Weights of a small mixture-of-experts language model, trained from scratch on English Wikipedia: 462M tokens.
Below are experts of layer 16 (counted from 0) of a mixture-of-experts language model. Rows are named router (the router's row for the expert), up (a neuron's input weights, with its number) and show model dimensions 192-383. Each number is 128 + 24 x the weight over its row's rms, rounded and kept within 0 to 255. Numbers have three digits each.
Before each expert's rows: "comes after" lists some tokens at least twice as common just before its tokens as in all text. This comes from a sample of Wikipedia text that the model never trained on. Tokens count by the router's weight.

# expert 3
comes after: " |", "|", "-", " (", ";", " /"
router:133133109129103133118116129175112157113157144157115175126099172153166186124125081129072121084119121151131165158180098083118142147112133094125139112155146153095177144130191134134138120133102168097081141090154126114154154116166068138137099092152152136154125115085105131115135157103160088117153133095137125154097121118141106125116145170127163135128118102133137105166134111149099092141140171127084143150105075153111129127117115141127118105148095136153109105130116136140108118128142135125134158116131113155119142112141140113109146112111084147145165115084134085121144124136136135134
up1:151142143112128110096141123142128105188149167156122111099120153155118106128099114148130098143101087119109152136129110162116105148069151094148134146139104138127100180113151122179122163133108095092123095138144175154124179096171123125134107116116142091169154153096084119112140074159088109144119125139165117135115136122110128120136139176152146123103107083132097104152177108144146132169117112118131118151155085120110166163145084161080135105133085121105164102083146128087142143161137130104133151125180141139132125130120189163110130140126103153075089098156102134128129108129138141101
up2:111107098094149134087095185087170084143135162126090166132129119132120139097109094101124162115125127140143150121132090147112131139115134171137099144171101124079145124162153132138133127134133107138137108108157171135133132119177134118153121149155128094137099141133115131152140102150105052107162094121114143139109149106101117131124103126132119145139116138122092143149143164143114135151069112110095137136082121107111118121174107161194117163158092153148150107194142130098140109144172117096133129101112125122101160087136132112141109150108150164123117115124145140157116136120097144118
up3:092153117116106121085152150149116096154124136162119136141131126130139081156114149122118118112091124128110150103160104087123119154119107130114124111186112153124101166095150133153144153155128143188157142154135121090102138110161109089136157138111116152138108106106084167120101108057120134098126152148142149170110135177103130068162166127138132093112109136129115133137084105137108110118143092104142144126147089148099129103121100112110099118115059159164119105123141103126139098094063114121171171130153127148167148112143104129132140168140122088161128122135151123100137110127168074140
up4:138150102134125114119129149172102141126136137116123150178111130113100096111119157139126105114115118144160129143116117119109126152099152142101110089113148123126113134158171096134153122140126173138178195127128131107157137112146165059101122114085151111149112131099143085143136113095100142134166122148118148080167061113151090092095135115136141150152144139167156073079159133147118108123128131139121107153134134121154089088124120103118113083105119104152092086120144107120131112159124164163126091105134117183123120114159145115128135085105141122126122141164137135168154131135101063166
up5:140157102120138118111132161146125125114153098117081120154097125175124109148128081116149132111124168148104125154151109126153135110132107142118142103145149128103179094133153150118133136123130117165111100080141133146139111100136169164131142142108151133115150145168092104142096149116139083092149160134092148131133131119130166087154110111121142125156120126160130133102120112115138100125150094120134116087112087129083114124152145086081188119129117114167121099137117077125167069103085181133105158127114144112137149160140128140123147111122122125126154195183092156119139173117122128185
up6:081144166169161131130138171143100084107133112107117146136127162130141120119136131116116145109124122167151107175141133127099120115167118111160147149152103141098102150138136132129096118121116108134105116149099148175157178163123102099111102142136143135103087077138083120180115143108142124119160157144151107132098135132111130135119164221165109109157133110083118149097132097136096088114115164151143150129127144122148165118138111131148115081176125113054067115137141099150130104135120152081105117166135078130142149141141148121136116126131115127125087137151173123130067085131140110087
up7:085104124146118147132126129130113122174110142144114117154108119155143111131108142116149142154105139132134110142135120096146114107114084131148140075128181151136150119110137142130108126086135144118126154135146140167093119079112119130145125126159135102113158107133138141145131091101138124118190110129163157160104110133133093128187134140137100166100145107131132163141137123158118086146113119147147147151117096134145112075128168150095136148148115073113091106100126131134147148097156143184092136111141092120113147150136154150114150112112163118111086137143114105114163114136108126137

# expert 11
comes after: " |", "|", ".", "=", "–", "\""
router:133102110113097119123103170110110136126128144154133154128097127164136114122153069146095142054164180110118116126129131137139148095149139159102152081118089111161140129085144130144146132115084184101138144152102162120109126153126104133147149126125122104142117125167143142153085123136134111126131127136098133133148110117147171122117150130133132194195125120094101119204104114153098103124129166103171121094109125144121131128157147133119124114149105159156132118096158110119151089128143107117179166127158170149142133131123132112136130094105146137110123159129110140129098142103110116093
up1:129087101109142149146139160110122103127156154092127119151089106183117123076150118099104136119139127059117124139106119120139090128164158154099120117104120117145074151137143115107151094138106098143136114112135108178149126124116109152122112117075128126104138175154133159105100120109128158119163145124178145177088110153180156135107106114134115162134099118104115121097104101124107145134140126147150093121127128104115117169143111150122155136103165153126141167118113097148150153115083124113104116138137149122115183172140143130134147191103103127178093141097100150149099128132150118138
up2:154150111098109147120138132183151104093122166127135115122161155162137127112164161116126151142091144095122090108153135141113115094110204144153101156142116114153141160154191123117157139126107120147141112118121135116131140125113144130134147088143115118102154123130111123133108164136154195109093144127102148116138145114142101179139132164102127092130141149161142162134141129113144173133113122135135121127133162143069161129112120117124140047146118141141173131123165124116091143123092128155091095122117129161130148134122123090102123163144129124102153108096130162155126168083164150121
up3:148143135154103106095138174113111134103131127165120127170149120127114113108070133144147154103136137121131118142147112142174121121110177145133100129112138170151139113132109149129149118112092143114125101155129144085116154176109155144084134114148123093127078142130086106152107121153135142142155101125135133115134117169128188131148171129104090143179113140114134151132105109193109089171163112154175168146118125139121159146140145135110101137117137135123098142153119162163144152147173099115155126115109141169143096154110105122133177123134134148126113120120133091133149130093117164146
up4:161074089121152113097135161139125162110103123133150128101141127148164146108137117124081098083125128125125198094105120117160117107167132098173148106172132180141119121091118133138130176105127178137106116137127142143144096078117124142140136114156124143118093141115122108137118103146158117151124152160111127117108110149131123089107135119105142147174158128150134126132113092082110129138094099082133103135129102159129157143153138106159080104151065128151170127135093115128156089123129079149168131097109152084130138118087133109094179100119135133123104131156142156090112143113110144128
up5:139119131147110106114150130065173118135116108123117141172107098105128131131122109117161085088172144059140129125139180188187118120174143147120122131125092119137130144117143129121112118094098139081119108166169124131100129120114115119135123149106151139130109136171103162141139135126166117116145107157121147144146120094112149115131138133138137129107089117125131120155127162141111126140121113144114129144154084129143131093126187093115112123143140148100126097134102141129106110129151161116186133186138093122122113126095148119121096104101101135137125174165127183133133129155114125156
up6:101144146097146115113128099121127119113142103152100129155087131126135127093133153104105121095112130107149137161123137114129130147083124120133182137180083150145117105102192140153132132104117135116183138143134102133141152110156164151133155168138127190104148145150104141112092137159152163131088094133081094131148127149099130149112155157186145154154083138139129069098110098126133142130122127098121124107153131134108141121092132105101145120126135155163120109160166107151148134072144104150135167093104135128162154132120119161151100100060135102102149140107118133104098147110106096113
up7:139119123116145121183121145104115107144132158164106081166074101133109109148132175111098111110094149081124148121142130132143131101145131156162152095120101142157146114148145145156126098156126152122122143161121140142061107177151127116159089121109088155141126122139164101123121184126092079124134130162124077105137149164160134133146127138112100141158113115091134133098140114125185112121136158171122165117130133157134094109137112114131128123132131142098137148100103116185162120110120114188111149147097134174117127184088087167157168145102165155136111138120122117104123149147137154167

# expert 1
comes after: "\n\n", "\n", ".", " (", "=", ")"
router:108090116114120147134141150117155156146137117138115143168161168169155160084112082105147129108149159070138123130175131114131134126131122092061158112147116161115125123127150143162135126130126150114156132156133145122103102083126070135113085126129114108117141114165110107141123108122126111095143136135113142134180141138081165109136163185106145123119168107157125099092155104149135133159179127181111114099122166137130142147107133146132141118180132118101107152143168145111157107126111067129149141120192158120142118085135125110154117081121129105183122160108119109174122115134107134112
up0:109155112144139113143109100159134081103125190142120147155127127096116132151156127148148109132091115119126135135150122104110127120135080136111095113122150152136156134110147171150144099101120130134129079089140111112132120139100147091098130134106130164129104126113123157119145144169150109137126109108147156151119073173152150136132106141127104162120125133174149167150121120107130082110100113143130135135149081117116115115158161149137125157158121135153139160119149207173177133118126104146122161122123113110163110091103104117131111126087100112154132106156144172121153139141071110128
up1:167091115111111108124149146121128122148145171066092124149163164123161151135123113110128108127086085109179104143103098157147147136105136113092116135090149111155082113089113154129122103158106135139159153185147167108119117139159144147114102151130124127099119125159124125126142075155152113101196104127079125110156148139072149130146134131123107111108143150137119103071098151176174133101132104152122134112082162156152122154105165146142174120158127131072119125107167145119124140127138136065112147121166121142143102144097132114130106113129146141120116132162076117146111119166119157110
up2:087130113116106131114162135129124103139125108135123139150139126155161157128143129154173160157196138122078131139169132074146123157135104155114151120119125175086100147101177150120135101173161158128151110106138086107155121114122132107106099113147097103135092134131121115120137126175107109118119145154145174129113138101107097144129123082138109159092145142132107135128107102153124139128111117140109145119122091110139129123114121159113093163156143123126071167145157159115133163141122104183127151099128167154123125144113140154127234127093136112142123124141128111157127129091107106136
up3:139121112166153152133150101084122149153127131127119117145161137166132170148159115133150114123157141124138117126124137131112168172139125118085092141177180139119118151131133171133102183137104128128122128172138102177148076146165119131135109119164091096113123097094112096146089146130118131126089106110101146130128160090120133130130138141148155120108101124148132130139140151129166102173140131174114123168142126152123165127079121125130118158161106074129092145109180164121108091076093136122161074118124100144112137155126140121129128155118145175101152137085116152128116144161066096135
up4:127073091149136117072102097117166140126118154101115137127186175167137142095098137095177136155122122137129120154091141158132081115127123099133129090130154125110123156111164161134121142136116140109172105120154113144146124139123116144116116146128113128091119131120109150113114158142161095102106085112087103159107133131104135124170158132118162126124142144130090140105141110135126115128129133157106165090070068120147110103142112156137113139174175131155102122165119156114087119124127113099143107135155113083155172128136150087150128107149145147120126162133113146149114142119111143085
up5:161107133154154166159120132073116127118125130120122103137107097137098076121108150077138162116130148124127055158161114144106114128115103098118146092119127095135128100098122122098142161141095087079126153069133134137175136134136119116160147125120145123153102110150105132125110133086177134135147103088145133130135127136133145108126118153134120110106076113131107120101114156145139120156094096159135081142127131097119125126098082094156123168139179147132108163144185170148132126191145120128172131129122133108117133157171122126133174144137118117114159130122116163122122122113136148156
up6:117117128113171138103115085131134141142140125137147166149163099143150128162129082132091116137153138123085098162114153092107149139193146145097185140156109133191128159113162095160154095127114120110138141147124114125141095104091146114142123127149117109142151134152101155116108082097161136092125112137124110134152103129110184124120150111163129117127103158156084125122179130134137141092117096122163068127119117133134102153114097147126142131118110166112135134114175166118140122130142145153147119077120144114072090155094098101160111114079141133131138163198121098141071136116134103102

# expert 14
comes after: " of", " the", "'", " in", " a", " for"
router:123090124167114102083102181145122119139142071139104206123107122163121118096117115111130143133139123109133131117162108093105121148095108130154160117173124067108122161138172158123137122199146128110134133148107131107142126112110097121132099149123122119155095121140103120133097136119122138084151174122135159142103088109091131115088136158143077139126152133114136135157105111153146147146174113115054103111133124150101147136136102086181165100153113078105124127136103094094142123115148115117133144123151177134128108128168097154123138115123083142128118127090156131123105119164134149139
up0:147096122127130126107113147131103138162168118150139176158141139149136130130119118104102110153157146161127154137164123103099098175138129101145122158122168101136110134138149074117106117138099164090165138132187143112212120130166098134152143090123116136110101153116124123155105102158160134138110063082116109120137100116073180112135180127110162139180130077130154135113088126112148129158129094161116102112160113130154133173145170144144091102144115108111117136133111131123156154170162100129154114109112126115092140148103148107121141075150131155156151086114121123155112114115115170142
up1:108112112142109141123128137106116127103150117115132156128149097089106115105132121140133096129122163176112153137129145148102109133107126085126142142104125120116109103158091125097132150111134122131075157133104098140140161143103107136158115095106086129127129145119108123109122118140127134110110127130134104141101127151114103079111115124121116193124088124129118168140131145105140115124151090090103143117127134137186163084144135132154163169135075104104114151078104142118101141119153110127097117148142150113123120159117116139137138051055115142118152170145130161126154155085139164142
up2:160145168103097145108139092147156156149145080090094129109155127121118124120134070114150169083136113142063088123135122119095138079112115129111135119125117162111118125133121111109095083165143152137132115115117157173107120095146117126107160164114127131120071147138135072112142113139098130097141158106147142143155125106113167119119128141150100097139124165102119129167116098112132123158155123149127135139109154137126090138086092125127098095117098110097118113150111165088141093146141153124089135107128128116113122091137171144175132133136125129159102139150133110099095149129177116105
up3:100119100142154085160122177135157104095131119135106137142122113124130166105180169160118135148194166150133122135117131170130152135106142150139122161108101123129129133093162128102147139141141154165108127138157116158124144133139117136127156154077091107153165113132172128137078087134104149088187183114161158126123132100115160079117142143142125104126134111124127117116110125133128103123166107137127142134147114131128115093119150149097090133150104098143117140083140150120145137116142092176110137096128143098154104103099090103145116127130131128107142106116158111112097135138133141105
up4:137125175147135133112125130151092142129129156096136174115083164191123133088158122170084157151151168108131145150176130127090102111123106123127179106157172116127175175107130134114120152126144162134123119151162141102165115133121151118136142128130155127139131119138123105168123132127124100127159138106124158119136125137152120129096110164109113172109130143130112141170134132159145096122119170108147145088158171135173171156099093085167128152122121121136109136095083137083127118171124131137110134125107169097122069106145132142172119113138103121118077144135155147108127126103113141166
up5:134119109157106094110099099125128110153139120171075145098166131134158072082078109106097124165120126125104129092142122128148148102110122139150113163133115145123130128130121104130115123141099166127155132133127079130099139146112140138139103140179158140172126154134141131116116130121093144124129094149126136152095124144116123121104100150179115109090149177175128119110127164153165140145111152156109181100131094067111144154157134098151135143151107099167086151124124149075080170130157127126130110126090124110118108144149131104120169153131160088128155113111089089107118143137103155122
up6:104081162171133100126104115168124141128153085111127169069130132155147120136147122095140151106162134176136116149188162101132115129084147136143137111141123114122137126145091085124095144159132132123102160094137153111156152125103102119100108086099084153108111163139151118126106138102144134125166115122113159147121114110152131167088157151160119125111118151119108152147141134153114122142122121145114088141134136169119143144142128108184115116109087128095124152177113122154124148139139158103167094151135131089129115178147131142168105091138128134119133122109157114137187130113142132145